Below are experts of layer 5 (counted from 0) of a mixture-of-experts language model. Rows are named router (the router's row for the expert), up (a neuron's input weights, with its number), down (a neuron's output weights, with its number) and show model dimensions 128-255. Each number is 128 + 32 x the weight over its row's rms, rounded and kept within 0 to 255. Numbers have three digits each.
After each expert's rows: a language model's description of what the expert responds to. This comes from a sample of Wikipedia text that the model never trained on.

# expert 29
router:117105121123087133087116083130134060185097151177186134127069159138144109059053135086096078116164172138131149128128116148111126186074083108196169141088149192098131165162156171162116068126121108183155199108112146099116108164122166114158112098156099094080171165067145168109111096138149050141144131070128141080144105142167099130131122069098176131120132153138112156133145124108171056100153
up0:148094120168186116087107057126122127157085099163163117197138140092105092153106113153142118152180168163149157150177140117077180143096161109118113159089125109159119132115169115118140095141165171139140122117138171158138139159143131137073065100149167191092118075101141157135111107129103146159133109153116110109218173135127165117197103172209206103173124113157099082158118131135142050102117
down0:144122071116195172126173139127101078090134124151135140129099108158130112123144129114125159131074121119164166118134199163084098085148144098092091122104108180130150148115127141132061129137118150114098125123140124138166226086165061169106162105192081107139116177149146130126131151129119151110181106089182137110071075113104088113098143140101113137121129138146149131108161158138074238144079
What it handles: Digits after other digits in codes, chess notation and tables, plus mid-word pieces of foreign names and the word Location.

# expert 4
router:074085090121101186168120108135098134139160141067148100162101140199173115160068147176115099142159149145168148056121158098078125116160080112173150184130182165086122150113065173118146124115150097103094133170162174160106168059166107122135112092128075133123106182098115113124108145079090155154123125068078153153167187137125147098136183098163101133167130124124126220164090150085109104140096
up16:094140121120112141074124065079164122137126178183178147097115062123116091078090102065134065130174154088149152139134107137122156156142120178127114097060144140154077138169080149187130166108130096142148163068138116163106153113195188124102154138120086106158147136126119130149111145141119082126102200116216139139146113097138144140128106101133150156124055112127214114147115179100126124136151
down16:114070121052160120133105102126079128121151087071137140158140148168114159162148162090108147100165108126176137122120109137041195126128101158124151154184152108165104081135114142143180103124155179107057126146148135113095115180119109160150179070136126123083105126050164093110080081172126151190174097103100153142145074138078115099134145118133119177118170149134068162177138211127120154115059
What it handles: Noun-forming suffixes and abstract nouns such as -isation, -ation, -ology, development, management, history, usually followed by "of" or a comma.

# expert 31
router:138136157130128179157104094172143180186145090156066105141198166091146093099149130134110113122162149102104162192167170143145089135124121086161127132125078095146191142152084094112138123124096089103107082129116047147132142136104114160098144096118108106092117104133091068113121155160164138090120115122098087083126124102117121180140089146087143078144129106129127110155109075179117090109117
up0:213100137187158176105154132119073083086111134102138134175146143184155191081102091149143157139124114113139156144136175150053151139123122102150137148149119087182130143136115101087138136180124140114139116151145115159172172114147190147145079130089157124110112150111171115145161112182106109130097151157082112170107082106167115120147147215127105140164111120129117088027133137100059118158056
down0:156116080178149146151130136139180089142207098092148188081085117102131125170139109105125125097117070165131089092110191155117123124175117137104122086137131154084136132151133110062123101118113137174105171191123136074077119130132118158117142143193176083125088198103097152077083160102141067132159141137147154101093133197116091084135090109169085197123115159135111104128107127134101154075162
What it handles: The prepositions for, to, by, into and with before a noun or verb, e.g. record for Okeh, pay for food, ordered to patrol.

# expert 11
router:117137133116139153147108129159073153172114185093172133130128147119119151089152140087069147111199132159169153184085139144127161095144146086107118163110151129181123158116132127105187108167129210083140152118072102186053077128149202098097092155142102180110166187148133094140091097122132128202084159138072184120180134123133135110123151120182107126064179143095122120123103171136203086139121
up0:144125094216111082099158096136116158063118106127137163078114123175136139152153074148094134129126127179161100114160102082153089088091169105090160085135166116148186102133123158091113129083112111126212126161089225155102148153149162076174112118150098135108125204142077139127168105082156051132111120128164176131106108135093086168155181123114077150140108168100161093090037131074113135175133
down0:132141121099137125136153154090193100146153101141118097156132155141140083085103148134108098167121123094175119109067161158091141160139149163159116096110074206102025124139096124160101101140146111140062138101121074065157188106159116112130152148097172146180078083096163179113166155157111127119114137130090089135155161113148186160103059131135147112196096144172151140115165106137118167053152
What it handles: Capitalized words inside song, film, book and organization titles, such as Of, Great, Special, Good, New, Secret.

# expert 25
router:149117073104069127085116076120144132087087116133167119096097091134133071125166089155107098097146119137147148150110178108168142175126181152104162194097155189138164117127097137130179143120068101082136134159056215078082169134082109064177142123151106074140130139125123168095167103141167107196085107122057145132158121134114081135063136154115105162101087161127095140164067087067088080146184
up0:106137152071164109140143064146114138122159158113099136148176157112124207185166149117143135137132166162060145121112079145144153087118151174107183128080146105150127109088128112164080113160184138125081092123111127130139116101125081115143160168130122136123120132145135133113074139148110140177151170150091112143158183135164103130151134098126117114149115118141156187141105137094103158149137
down0:068132112163189169100066122180087117188067137144149130156077113079125133118152078131171154106160165163096180097115141177079072156192133120158174105136167144094073121131180115063155101124142115146106103158115131125159143147096150134112096102168108144128144141195115126080188089084126114073094146146162116114139124147098092124124143120123163173078193247137123145122130120166139163127104
What it handles: Trailing digits in multi-digit numbers and years, especially zeros in 20,000 or 2000, plus the word century.

# expert 2
router:109093165076118186100143115132100123138125150126173137103079107137138131134091140121136091116144101102155115131151136147104175144083139119162147148135125146145154113166160189135091127109120159149164140159094187060089147144102149103167158079149086104115152200062132138126133164147122054105095157083187122067085113173128118158159131110123078148110090134088078140135076081097124096119127
up16:165143098104164111128084094125136156064111079099143066111070152124126110141156152122137145117116245176108138137115154190175123138158168079154168132154097090182115108189143147143193133151134111137166123079111082150127125133122120119138116118173166172099109102172117090104130123128198110164114097164145112097090135119159175088147123091209165102111094098160109178105125122115192161143125
down16:090098120143082166081121128111048145112120123154155123123101131128170115129163101147106097129117043154151138143078121110075122142141147112144077142130138182130164104069143169145079123138167122084113152122072126191126135157129169123109118085119134085192134165105106108100147161115050127082125152145127165141140091104108134183152251138060046151113137186102138094170203231084124142076074
What it handles: Head nouns ending proper names of places and institutions, such as County, University, River, College, Minister, Township.

# expert 16
router:168095080113191117142111162174135101059127156107091154115132162158112101182088163077149124153107140136150100154162131065114113117152156124123161079181101174108062067072113156053060103131140102175118127157111118114122134080169133142188119164116137123119168145153160100062145193130144108086128154079144078086164134108145133172121135093121151082135118072139150102143178109119153131180112
up0:166132108106162141166130131147183135148195159106154204178101097105110134138132157050138118159065132081091180147181104136144126121099138186132053134149123108171109104135120128104111143184098144148148130134151192169146122115132085135111071151095126162149076099074142193133112109172129199190195101120107125131111128154150111147091134184133073083066118076074170065099112087149127117167137
down0:152152130137122138135123143099016142118145159178154067110157119119094143145160126191113160140115142153176141146108111126052129111100089124142151124209137128120145061138154148139162047088154135107098139153129135116143133119101143138111071108137106130110179166114133078117118167109152109117100107104114166128117112141136143127142164143089074115110207170145140133171070121135164146099116
What it handles: Periods, commas and closing quote-plus-period marks at the end of sentences, plus == heading closers, e.g. worst". or standings.

# expert 13
router:106140137114089088119081099108188091084072142156134176092143128133153199155111162128103103149124125083162141135087156120146099061132095093068134141119140124058121122151089114153098146108163102139138109136130117162147176155161146082159122063133127098136187133140185125104161128112147095141141136115163127114154127130134092127072088132106161178080120177164115130153134150068118162146144
up0:102109071149143089148124157166114152132144146127127106159135175112171064116072162125165108131125143094139146139119101148118150188129102173118125138178063121122104126117123187159114149121116131224172105139068133068085133112107171102134120124144063171147153129151071143118166134107121095154132173105128105128145109143094115129162190156091145105178126126116101190173108153104159137156098
down0:168179073150088128116132126149099114122123055074128148058181130130160094120105115122095109150138158205145175201129124114131125090134172155087132127151184112194149166076095123180163154102106173132110058113023143131088044108129186154119137144086152127137145106152122069175143147087122194144135109158093122116130110160134135132148133137214145135127108128141218116085139136121079085127124
What it handles: "to" after phrases like due, contrary, promoted, and past-participle endings such as -ated, -ized, -ened, -ched, e.g. renegoti-ated.

# expert 8
router:106110137054092178127124106105147146139114197098141172081109146098142127101121139145133175117099097141188097148195113170119121177125096086114151104155131120150102096102110109133136151130148122149113140113093114164061089180094129120157144133108130090061136160173103044079171148084070111144111088115155137145177187066069158125147152079199135120091154164164136168150131171124149152121103
up0:184064126112152183154134135117159124141085132153163171105099131140162144083138191098103143106119177165192147163070168131116148088178132114088158147121159174119108122135116131099133069120142154112088130167115083113132108126105106141111118100170181134119167154124126114120130123096076109097159152138138120072125125128117177128161129128159087169126144093157138100141104169139164153138159
down0:081133158143165125171089105172133174170132118113133126070118144134137142127126102171123086153164099143094113154146126087109101110073131135129104202097159078141139162099142138090089153149089153064159092083108105103122097093123164121158118083173098189136115171104109151106090106184159084118126159122161051128097108170120102146134178110165098116134121125110101114099127148138094108152124
What it handles: Compound-word hyphens like water-insoluble and steam-powered, plus spaces before numbers in tables, infobox measurements and taxonomy lists.

# expert 6
router:093158098080158103126159124091185127094155063097134132118147167163131118182128134124106156123123060148092143069099128143124137170131158149107079119117095149111180133159182130199093131155174169151093148048152095118152190118132117128141107136170109133153083081108076119157121143119137126110184155134161164133086117140135138094128118134078164148141128192123110164153146170118162163105092
up0:130155111112102160177133162109146142108097132134121150101138173145110139127180087158161154138129088120099117166143178080116131131143096136119155168142202129107126155132132181130170115139133112071119091126101150119078156087110123119079145155114100126159071149156110077149126137090121150121068131212094132103103135138158105151072170138174141164143100148149154142088124064150070130110120
down0:122157161107138112153113105160167135134112097151175082108146143144116100145039138145079152148102124080136194178123127193142183112109135110124134104156123145163082119114187098136145184163170136182139170093147164122151080072078135142142144214118105168111120019115162149121122127105157099197148168100179096145102106179155108086125154155153088084219110147109137113115100154163127111129148
What it handles: Possessive s after an apostrophe (ESPN's, Hitler's), decade s (1860s), and determiners the, a, his, its, their, plus degree signs in coordinates.

# expert 26
router:150096130092166136080124123141129129091133194127172150139057128118143144137096116126119116092159151144178080169111173107081162136081107151160130110090136154210187117171150151086148108100112189142159141131124137117105114092110149129131130066122131107120156159117180114132145104185146068148092118099102116149092128153099117154175152168071112162095125191127088134069124134116179061168116
up0:134141074133198146163105213185154131188224091149092109206110174128035119110080081103137146141165124048137088115118103088125170086088150158156157158158082103165125075088155121143161130090171152135115096107098157098121111132143116138077126090070147132144102151122129125113123134149144124123160133162132120131111115187155175135153096107137135114092085129024119154066111105084145092161127
down0:104137137154118100135155146158137119052097172067095145161133152110126107124081161156103136140104120149108103135160121137157138136155158140055124124063092158144100119126103140126109083169069148075098150154174134119160146135168137139144124151185141107134096122143168102095153133204169183135111115094171108088155150095063058136111141130169110138153077128147169188136111118141096107102180
What it handles: Second words of country and city names like United States, New York, Los Angeles, and single capital letters in acronyms.

# expert 24
router:149140090124129176202149133144083110177178115127069145129151100103109172132122107106108112094107119123148134122114065111118105127138098147087091150184099094146087132075089194123080106117212157193117074112121182115114119157133125174141173153145149098148136102146090097146105155138132148153083111171180169095098164189149102124117092117140080081192172078085151088113121135129119154104146
up16:134107063204121102116136133154107132138128153147119159157116179122124112091187169153142137138070132083120148142101148169116101120115156188151097109150137122100062131064165167116158118162137078127070130147087138110200084085116106096161060177059089162098097109111172147139163128139099100114140100080200147096147163075137164113119086112120119124127108105128162130117052113183110176132128
down16:124186172103119094115096083105099168131112073118162135152117179153152118132159104168135187125150082125138188105164096188150194104123132197094162155115146091168171126154129115139119118150070182153149171082118132131145141110167125099107164132184165133150160135126156171147120127132134086138075101109063159126161096179180224130153106098129114070122141181098117192071043071132129084124090
What it handles: Sentence-initial The, A, An after a period or line break, See and heading labels, and the first bar of table rows.

# expert 7
router:165108190131136124156157133158149154087123145100114124121087110134132198080185147104104176059130118146117149110152131162088107101097143084137136124038124132176141175118114108155135106203143131088126090132143095153163082123145165163055149102108163176091162191162134106157085132125113165108131110166120117173134113070136133121172144134111164145121173149131162113075170155185138146099114
up0:121119113153112126162092146145137137157112137112104149116086078102158140134103142136087149103161106158167106189134105162113137157102113123105189131094157127151116142192125122141186065104131107118086136115054146126103164122132131179088143105110161178115104147132111114143106099100136147138108174172168119147107145162245119122152136110099138134186117184090129153136101077131133167143084
down0:127096106152128151100084130149075131104136161147139145137178114085139110129192141127067119132054122091104135091101126105149127111155134106162069119111143103100114169129150073087112129064133139152146107116187143152076081159133199101112179140119156121130084140105162078138132102126162124104155115102140174067093163175102165089125143123129104156126104099147134144154144160102096137153151
What it handles: Mid-word pieces of foreign surnames and place names, including accented letters and non-Latin script, e.g. St-iel-er, Ž-ele-zničar, W-ach-ter.

# expert 27
router:126153142190095134127060176139117159109160124135114090132187111086146105177206169106040141139130101085125148176091046159125087109140169135067119093197075123104072038116127150118145092160138119174074131140132175118171091122115142156171182137097166095159132134143151148105142142106152175116171128135142076101079159107144168139108099139184091105152136126113154140115155102111145188103119
up0:124102164149185149163124149136088100085131079059133142167082096163152136184151177136114145157190117079127117100123133123113172113184171151124202087198102110158111116142176097037159146142057133089116126132166124116128128142128167104096135120122161139111132170158190111165147126083110128132154137180076077093059117142036146163135146175165121124102148074060100133137064137158165131131154
down0:120165157124133181136197159172149075170071086123128143151125110072120126176160164108131061107151206123120125144157080132118143155126142152123146098141091102154127137067101153133138103090123111132123125173126078108136185100154147148100111169037120112098105196142125178142140100194159147136073137108146154165175185097129052131076158152116118172166105139160146149112131043114115107100077
What it handles: Digits in coordinates, times and decimals (50°11′, 4:40, 5.4), the word of or from, and first names in cast lists.

# expert 30
router:114140126115129099111122138083120125176194135196167131100100099055138186151129149158130130112121175087059191181096135159155155149147136103166103130138184119146171141161120154160098074060058122145082113083111136122102123094083093127060107134153133076171103118164103070088131100147184142102103119108119191124141073111144096124150137089086111106112076170092163108106153081093138140190132
up16:118113147075166116133164103142123148167136182130175118054083166101135106046094145143100059124121111140087122130085154148098164129110125076185156107074088131185182223139153138115106141142145155150138157103139096126118125117122205103137151101170085194118152160094110132124113142122102138132119117170115149064162135169107046129140178150092131108128150139108088067103048144134142108126133
down16:091075114162108142135159196151150145123108211155142100143086122092066191139141080138128142051122185143179130123153130089128116109161167099149153090124150058113140133124117101121151100134170128103087072109183098088100077125083083160124169165112097153184122221127122140107101155146076146121081153087070147187134164159142143070133122146136103167078116152194132137109105109116124142129102
What it handles: The article the after prepositions (of the, in the United States), plus = and == heading markers and the inside words like Pytheas.

# expert 18
router:147151144173074114136100118160151159106212090118085077177168081109130145173102138121100088220114136110113151128107116149180133154171147146083097159152117117066069149098149120144141178127113113122104133137164124126137152085214133167079144136107127092213129129096145182107068161154155175127117158167084094147115112156188178129096104193168078136149082060095108132119158086179127121119161
up0:109144144111130138111096174091154174098089154133065141139159148130145139132153071091158112120089162148151100128147154160126108149109153121106148119170147136145196068110175108151111148176041106123077112151132138153142165186093158120151102158146082122148088120079148082121089055111139112149132157118151111162062132180163115074111126103113092187129097127117143105102145096118128123090115
down0:092139111140212094169140110172132152188196126089139141134182137081190100105140119131118125112138084107118147160088064118152203120100067138118135096169106163078125123119076123127069111136200119139114137084179116091125134145098076131113141124083124147158176250162113179071126158159087102156188133156128116092140119092148105124114082081107103073125128156127137078123130178177118170118123
What it handles: Sentence or clause openers such as However, During, According, After, While, Although, plus than, except, and table cell separators.

# expert 1
router:143118090200132173147180124150111119120093098181105130121130086120132096099152149121139119125074158148163130100158116124075119194107128149113136128135149089163090184124125158099149125146083140151108107148045093107083094081123125123117121153121141138087081169207095140188119133107136185149162129078124074172128188125077100136097169158169126084113136111097192100087118097132160114113141
up0:082111121134122123122143179188095121181111114124188166166145112149142189103082176134126084062171124137166124129169098113111178093147170171135192089119115146122151144130111183128168105062135087172157133180114055108151170108153190130083088155110067080105143195108107099175144098175128135116188131118138125133136149122126081133148209148077138103123098107100122139152141126167166125110107
down0:097090131220061144097127132109115140125158109082153104131172146083160123113114080135144135141176131169124153072102106081208085135160102148121101132103168112095116192116125149136116108144127150097124118099148132129126102162114096185148079182153103136120147078053096134082109121071129167111127122160142123215108054109107138131060128161175094129097151126122147128120139128131090083119135
What it handles: Month names such as May, March, October after "the" or before a day, plus first pieces of proper names like Rockefeller, Ty(ldesley).

# expert 14
router:120121112149197077132131162115163127168082109086091120176155119147117144148162149154164169127095140180149082115096098153127123099154135179107141110175093098100075111098098070094171131106076101079109097109187095158186091176177107160072097169087119131128101137137083117124110150164133220063164112172165087140155147079091169145073148153156109074138170079136169079128114116170118180133178
up0:071109075057081089134169116116143180129116137128118155123173159134124162166088119114164103150124118088160137123105133091157166156115082139108137109113205182121138101128109160136097186134094143130155074148187150110139158159126143146086144104128100113164110124114148142105128125107168105149116158112134100101111101129127099155087161107120169129145098112129144136107079063142076145157173
down0:115160162147135132153118129105194095102134114117133155114164129127193078126134132137143151143121083082158143131111182079185124113126085162140080177143165093104089137165048133167168171063108147146138099079132125143141123075072102075122107149139110225161139142097097155141094131120139133087144092187127136134175103137127180103154094093109150100153154121118124103137083145131152199150130
What it handles: First digit of years after spaces or parentheses, like 1993 or 2016, and periods in abbreviations such as c. and U.S.

# expert 28
router:089144064116148069062191076109116219078122138103212172126103134146088095158186124158138113174154088092150156152152142134178128135149125134178096066144176110175117133150078129116077083171135136114116098125155122174162160141118128130157138162095117114099144104115090120135175113139117109090137087140139144156105128054126086170146128160089173149097140163142100159165143157157140104147147
up16:142118110150119120097143083147140156110103153094191132018108115137131084129165158138091152095135093142158141103098195128147128131130064086093174133112140091132108183154153119091134116158166134094163142139156101134153092073146153071175135099170148160071141136184119114123127151082140136138070062093134165074114103123145160148146143180180121152040186094121082115099093144177140165115119
down16:125103188134152133119157167153099144142145114179108103118114108062120123088088163109139123116162150125118153120112201112079118140080124116185157139127040106119153147145155181132185154147132112136165171151116147108093122139105101093088109083172162146123139170111097071078089172108149162132159098111089096132156099168170142091173127104121106042126118121116113134105081103132110131094092
What it handles: Line-break tokens ending infobox or list lines such as "- Country: Canada", and table separator rows like |---|---|.

# expert 9
router:173115109135111089086128174024157110130107109131148070194121137136114117166105132073127132079087189093133121158154157104153108139116143136149117119128091093086130118124157096141180168092095106081127156189141096116138084164107080134192093151149097109129170098129148072115146093188181139132115130091187168137148072121076173105187079133104123131079099123165109121182168120117160124160124
up0:151118089155145172147124150131068151122119085202055139093110137162113192109137123131094116162102119137151176109100168164116143109163094181104193100163076129164117194134158123121111083190152141177120182142080118178150102140181201135161057140148129128071108151201118156135117172149085109110108135148119154117101078099115149106140085143146098155117169166123139168143115140142099197110131
down0:143136098175104105112111162179131232129132161105102136113151127059136138113162093112156157110091150144108105114210177156110132128153117104117121121055126171129168132113163130122126130127099171102120176107145140110155117078089067082104111122184127116220142191146104044128102138134124180173084146186125118138158135098165089131098147154106175118120063089114118086099135115186113154117075
What it handles: Forms of be after a subject or auxiliary, often passive (was built, were introduced, has been), plus object pronouns him, them, himself.

# expert 22
router:135118210100092106162143207144153177091130090199138110069184128152129128091141067121176165163125155135061073104082150086159123072075112155157100109103146091093132146131133084114063158074180130163202118095068128146146181133098092063176156102143189120143140104118130172157095095114113098122119096185122158135125151148153135081129109174098133151173121153142099110089145126133058190082094
up0:144154112119118172114108100133102119162059130116091085173113124134069192128134122109084198102081180147130116124094102120095110136112125148151120117094097077166159210141127152112154052075152147063124120132169161183165139154152178193114043117092118161089118151148141068146155094143114090120109143080106138118140146102139195135118134064095123117105160140139145126136150154127212115128115
down0:139047110124125131107181121138117086111161091128203139084101116099167071090102147145114114130131128088156138121129153157056205136147170109124134166161120094163081134163191160090077137164161168127140106158076146111142077075146137153098127106180130096103096157088112119143137195136098110171100158176113090079148114136100114176187096161110163118142123149104128134129125092132117133108127
What it handles: Commas, pipes, dashes, colons and degree signs right after digits in tables and scores, e.g. thousands commas in vote counts, 6–2, 7–5.

# expert 0
router:137148109128134131093144126160154117156167115143140124119143099115133116126095108113139063145135108112089107158174105159147129111097143124201157168119099105103132124176156090096107189116126134172173177196134171089108142096136041117129117127116134140179107126076151178145182165129143120106135156118147145131149150118082093122166069100138119164132105085105069105115101152096136129201149
up0:082103162082142119164185148066137108160147163125034125144119163162156104051079144140119104076105102134137111165174140126122130106163191118149150168109112081142156137152100119154113150148121130074121116105140038138165155086104125101084059144089106155145167159122110079132110112089091092144107169090115134185178153132131102129154162119111130136142123099152138153092166123135085156172124
down0:099136116172176163098146118092193151154134105066171171084218086069069159152170061120125157131091159122122167147168094127121136132149115135029094157152128136134134172119109098132098102089112139091180072053141172128170110102133196103134155153070149096145136149139120133116095106109133184104123158174072206132143093145141173154129137110104149168084104102070151168138096069192081079057116
What it handles: Relative pronouns, subject pronouns and auxiliaries opening a clause, such as that, who, which, he, she, had, has, would.

# expert 10
router:124141079173132083104139178119131112142087150116147128126126143159091151083176138081187152113108175128060112149086155061166089088118094154080098105144101109131135097108101119113178091141124081151102139137135111141146109138072146106094087193077179073156116100147135161103145108140149150164065145106110183161093104165142142103125102141067087163108119123147136065168117086145078179091158
up0:161114168142144218176142145139110081154135084128058141128103160121113148125159123114136157120189197160112163127227056149090188125123101185181170167096130131111116149107115103081151165171113166125118097146118088069149125087108142103074133135159114156105098153073118051212131113121161088151099105141112125085118168114183146165107166127134101110078125075116090059107145090096131109127104
down0:129075145150115129098147089105143174139143098099133120162164087135091088120119073193166170158134091110122117131163057150095080123092142131163143182126149062084144171163187143165116155108152162107143190154140166112105186117138109133130101071082121125169135173061179114111129118177146188142166109129110151111106117116111109220114148121157103157088091143126089131098130126152151124145111
What it handles: The second digit of four-digit years, mostly 9 in 19xx and 0 in 20xx, plus nationality adjectives like Greek, Finnish, American.

# expert 12
router:129122137165070095140161149159084123132096164134129131104100179113134145095160101178142109139098155135114140082108121105126140134159104177106158127092204127150136144124108129114174147057055122067118055150125116180139106142107080156126077137116090154110128168185162139155120100132118157145107140125134150144160150139091067058053112122119156142092177165145184130117111136194121134094120
up0:106130139202115165177122125165142145091120168084094058157176082148094092138071154141129151141111160174115113098130113104087140092115077144105113159108116123115065187117132133139135087141161124086134131105120111159118110128111146155127078120128154156157067158145141159109093152183086150115172075150126130108173095171154162137113103098096098078192090075129159154135153087129150118094128
down0:090136129149070142117136130125146160131099153140159185119121158083164111158127157106174127114105072145156137121096179168145148156145168157113132090144143145176124168119153165138098091055140065141148116120096182093120170119150120100133109154114128128122130160073125112147169093126091105123134117111124111112110078127109091196074103124153116112163105146125068162136138119104114071170124
What it handles: Word pieces inside rare names and foreign words (Al-mer-ía, P-ley-er, Zamf-ira) and digits inside numbers, years and measurements, especially 2.

# expert 5
router:079132167118186102108085108146155127171127133164153122122071116059096112136103128083144089090183124101124152136131123151166127151125112105134135120155125159124179148151137141145109149089090134152181161102157161093126128170111170149117097138118085143163089114037164138095112132166160065104174115125155083076104147174152090134123138095116172069137102131135049085145090114154121080129201
up0:129154145147028122173114119150109156139191097119111106139104073136131104203106136134132118216162108041105108114153113163139149157067056122146071156135086100085143176179165142146115181107134161140175181155134125094153151086095131152109105179172152126153155090139146096129094154082145119108073118106103110122059167128144139178131089134148143061126079163133116142125146107119117133143093
down0:114102189153104137101152139133138136125087083093195116111128112110161171106106110120089106178159139098131091097175184062104131105110091162051147176121207103166192135098105185124174145099136116114181088163094125133059068134181208175110082137112112118103057217133105092116082120155089140128131081126115103159106177144108140143100170073108168130122137112093207094166131143109117083129100
What it handles: Commas, opening parentheses, table pipes, semicolons and slashes right after a person's or item's name in lists and tables.

# expert 15
router:116182107113104108101079058126119082167140129084133194108146144136126090062114175143143103144144131093166098109137146044153089148150109173087147047128151129081101093065120135088107172107109113085162162157121115157137119138129101096153085133146085159138193083153180107092150079142149080115083129147166183083119121096177119092126131151145133152076119121131155112081119110120147141134133
up0:103102119123169137114131111110125114083172135089118144155097076219062128146147153141124089157094084112147143106184134134160095159132111154085132102130149187096097156104106116143118122156158102145078103147155149120104089111137140225119168118103079144105145136174136143144121126116069121195065167127161156076155168107120076117129109125058135139131158138169215178192125137106157138069164
down0:192176094188165145139183167086164148111119142138104152156108187125111149119148140090113127126174133155106124093104098101150132142133095141219151122096110148151188121093164087105119085143096136175123136076121140119141141111125112117129129137092173142140129165058119121176131098083121122111166099069128121158139110067144064130147123139126138176174130073137052145120093113082175079122116
What it handles: Prepositions after verbs or nouns (focus on, inspired by, against, between) and and, commas, including, joining list items and phrases.

# expert 20
router:141199112138145086197093171157156094157173061100085108200160152101112081169088096204119080125102157171102064118153098171165089163106160147129097125154067094122159094097174137150112173072077087057112102165145079058180116146104064160078149139094096117126101087183085079156116129027120144125159114126165154165131132144099112117134121182109097071157134106113167171165149118135126066147081
up0:176081150147109158106133154150051125165052129112102091122139205103144124101142145220132194095083151146093086116136133154078165098113081155111077173097145151132118143135122137103153086105118131127102133171114117135159088114180105117128094113096131131107139128091133042164144136102119116180093189137130136132114086169107170096133218138126084165149094128085078112116111095162118105099100
down0:170115080192141143133118119160165055141124069166132133152185110122078160103125180162123174140115106083106197099167140149123103154116093128073133092173190139113141129097118145167091140140152140110172104084100131142113130167072166139078124085079114124133119172139145174149108155166095118130120099122112138167172068096160061162123168177122147098111134133118067130158101105153105127173039
What it handles: Line breaks before section headings like == Seeds ==, in results tables and infobox lists, plus Population and Died field words.

# expert 23
router:168128138169152128148146144127086146102107103110090084161158094141137161173183099188151185161100152116096134119097116173084132053142111127109099147088105108167123102142142086155149104196133150112120128079170106123161119096147137139065144144100230158129127175165144168177186116134080166119114107196098123148093125159116160160117157168111172109168113054138144107061140145183105151125107
up0:152130100089139121161094131138115116077077138115086099129112150081158156147152134111152119158118119202107145132145154130143181157122141141121174143175181128118132094074160141088170163141160087147141067103125166097135121167188092093132120143195123148105169178136121121137162067107154113124162155164072142103137142085185062140198246139163147125109061117066145116090111057147110129157103
down0:113106105100195174131070149158062139140122083208184144078102130167113081094140067146094169061153167107114136126098196090165141140153156101126113156147080178090162141171171122177084101172120167151140182126098134142145133165101144135159099138145112110146042107105142128060121147103123100140058108151159060118086155118103167122159101152154118129075158131167083149091115137097080168225118
What it handles: Words right after in, at, a or an opening parenthesis, such as at one time, in each other, (born 1982).

# expert 3
router:150149132149126126132157097085125156141109135133115081102141094092122163133157157100164152117103152144136136156172150198116128128122152146087072122160080085103081198130114087168179095153156101134067112126184086099130128152048102132132097178125169124117077109160136101169086114143138204117170069142122087126181078122149154136116107150146176158094123092135109106146162192149148136102116
up0:201128154101122157172137175146123098130117117154059152149162149103167166092150138175185168133110141131188136110145173117140113122131120133190144164101141122170123099114125077140161135144111134098135101174121109095183102140104097069091096161139184136131148139145156115133126187083108079119125097173061115128100101173125131153162153141157091094109155090178149101129139131165071138152168
down0:156075172112106144095100064128147135124149147180109101112062134129106082135106157087080074154161116115161104133121071143147147122171150130091113134156129162083084101110132129208113145089165152077168062117105137110093145127098114155099134152085127085113095154070164167136119120151144221137154131120131109119178142131128129179126181146101190087155091134080173142135130133091142127106077
What it handles: The word as after verbs like became, joined, was, plus role or status words such as considered, designated, also, not.

# expert 21
router:186111153142077205177098142089125077072071155103119143105164159142134149080115117150143152174133057144099138077183075148105155123130090120148157183125121159166114116156118100124131166131206149112163129113117097138136149116142143097090134132162204157149149238061128176140115120133118104179137183171096092190083116144170158151198175155122148104173132106132090105077118130098072101119109
up16:118065116111114111135197110088131156163119159136157086118085154179078217122150111155105107109141166144075126094102128200156134119149129143143126189099200125091161123126118115085177167141151161151149168138124039145118154150139113158138154122082107127103132191168132221141071074135142177116135163089095155104150172099188171141135166201131131151136130176165127196098093080133158170110173
down16:087182165097144093116069201167115155124196092117124140179114114085124093184126106119157113130090160140155116170122106132070137079098139136129079089064092092133128060143120135192104156088118116115149134113137148156176100121093098136118109164127135133138108114045147112131181083179179135073199105131191079148097109123129144190122059153136112072133159099122099125127128135098157148113096
What it handles: Nouns following numbers or ordinals, especially time in "for the first time", years, goals, games, appearances, and office or tenure.

# expert 19
router:126108100163175125130128128113053150209127134167091074158109139116115120153124159164108176091133135170180148122124112169102103096118103053112140096144140092125116136138142169172151062124122135110087112136154106159118109121100131198127104158165069149099130129125143112142077138134117151142097091097114105133103147135128145101053143137104142129078110078190210115158150113145154163111139
up0:119109095105127213072142093166100074137049145177193123119115179138157126184147188156139101150177110115147145102132124161098135099116122149123139139117166117124083183160173192068148082145167111205081168200131127175115091187148142117143080117157123108112137195110149179139122120155108153119130148116066109133131139138123079129138085110173067133089148091153146167086079100074114073118139
down0:082103153131137086195131123091206124113164145104091129077139093196161200078103118133075141102095120153124138074107128108088082115135098166154143095139113140085077095105133138145084162072124119157098105135141137112168157156155103150088146166060153197123116146155103118138120154162188160064167126127136134097140116157138148119164155207098104125113093149111080107143113144141118154128102
What it handles: Tokens right after hyphens, dashes or slashes, such as digits in ID codes (59165-19-8, 39-42420), the Persian -e, and first-name starts.

# expert 17
router:080139132068116094092126139050050084105187169210130121103078147118073078112110152145152112101167176097085114180137132099107130134116166117187138155155137104103139115154164181202138098139134127156136215163102106140107135084115123115168167126126130127112134134054154132119129115168160083107161152114115141093114022133104088108158100111159144174106077154130070119116199168116134142129093
up0:185077133063169127129139039104129095121108194082148210140145161117087111119121149153148186149115112065159109095116087133080145129053139130122103122129162099110105112172147155097146125175119118155104160104123116170136145138143114124133070057161090180118113154118143148167152180118144098124034163105129149110129106151079123093118117112108113122098118112155139109133085094168119137100133
down0:131128054119081107147188177134136158160115141103125141119104157145173122116130096092154083096120159148155143069115139092175163198112144090093162111147149114187072134061125109119144122124112163135155140088128134144141141171127192133164096121089175131102093166090078135148136110082123139144154099141077132199071109146208136153196096098152149113096112162120072148134085100147088112136208
What it handles: Possessive apostrophes after names, like Breeders' or Queen's, plus surname endings such as -stein, -bury, -field and some number digits.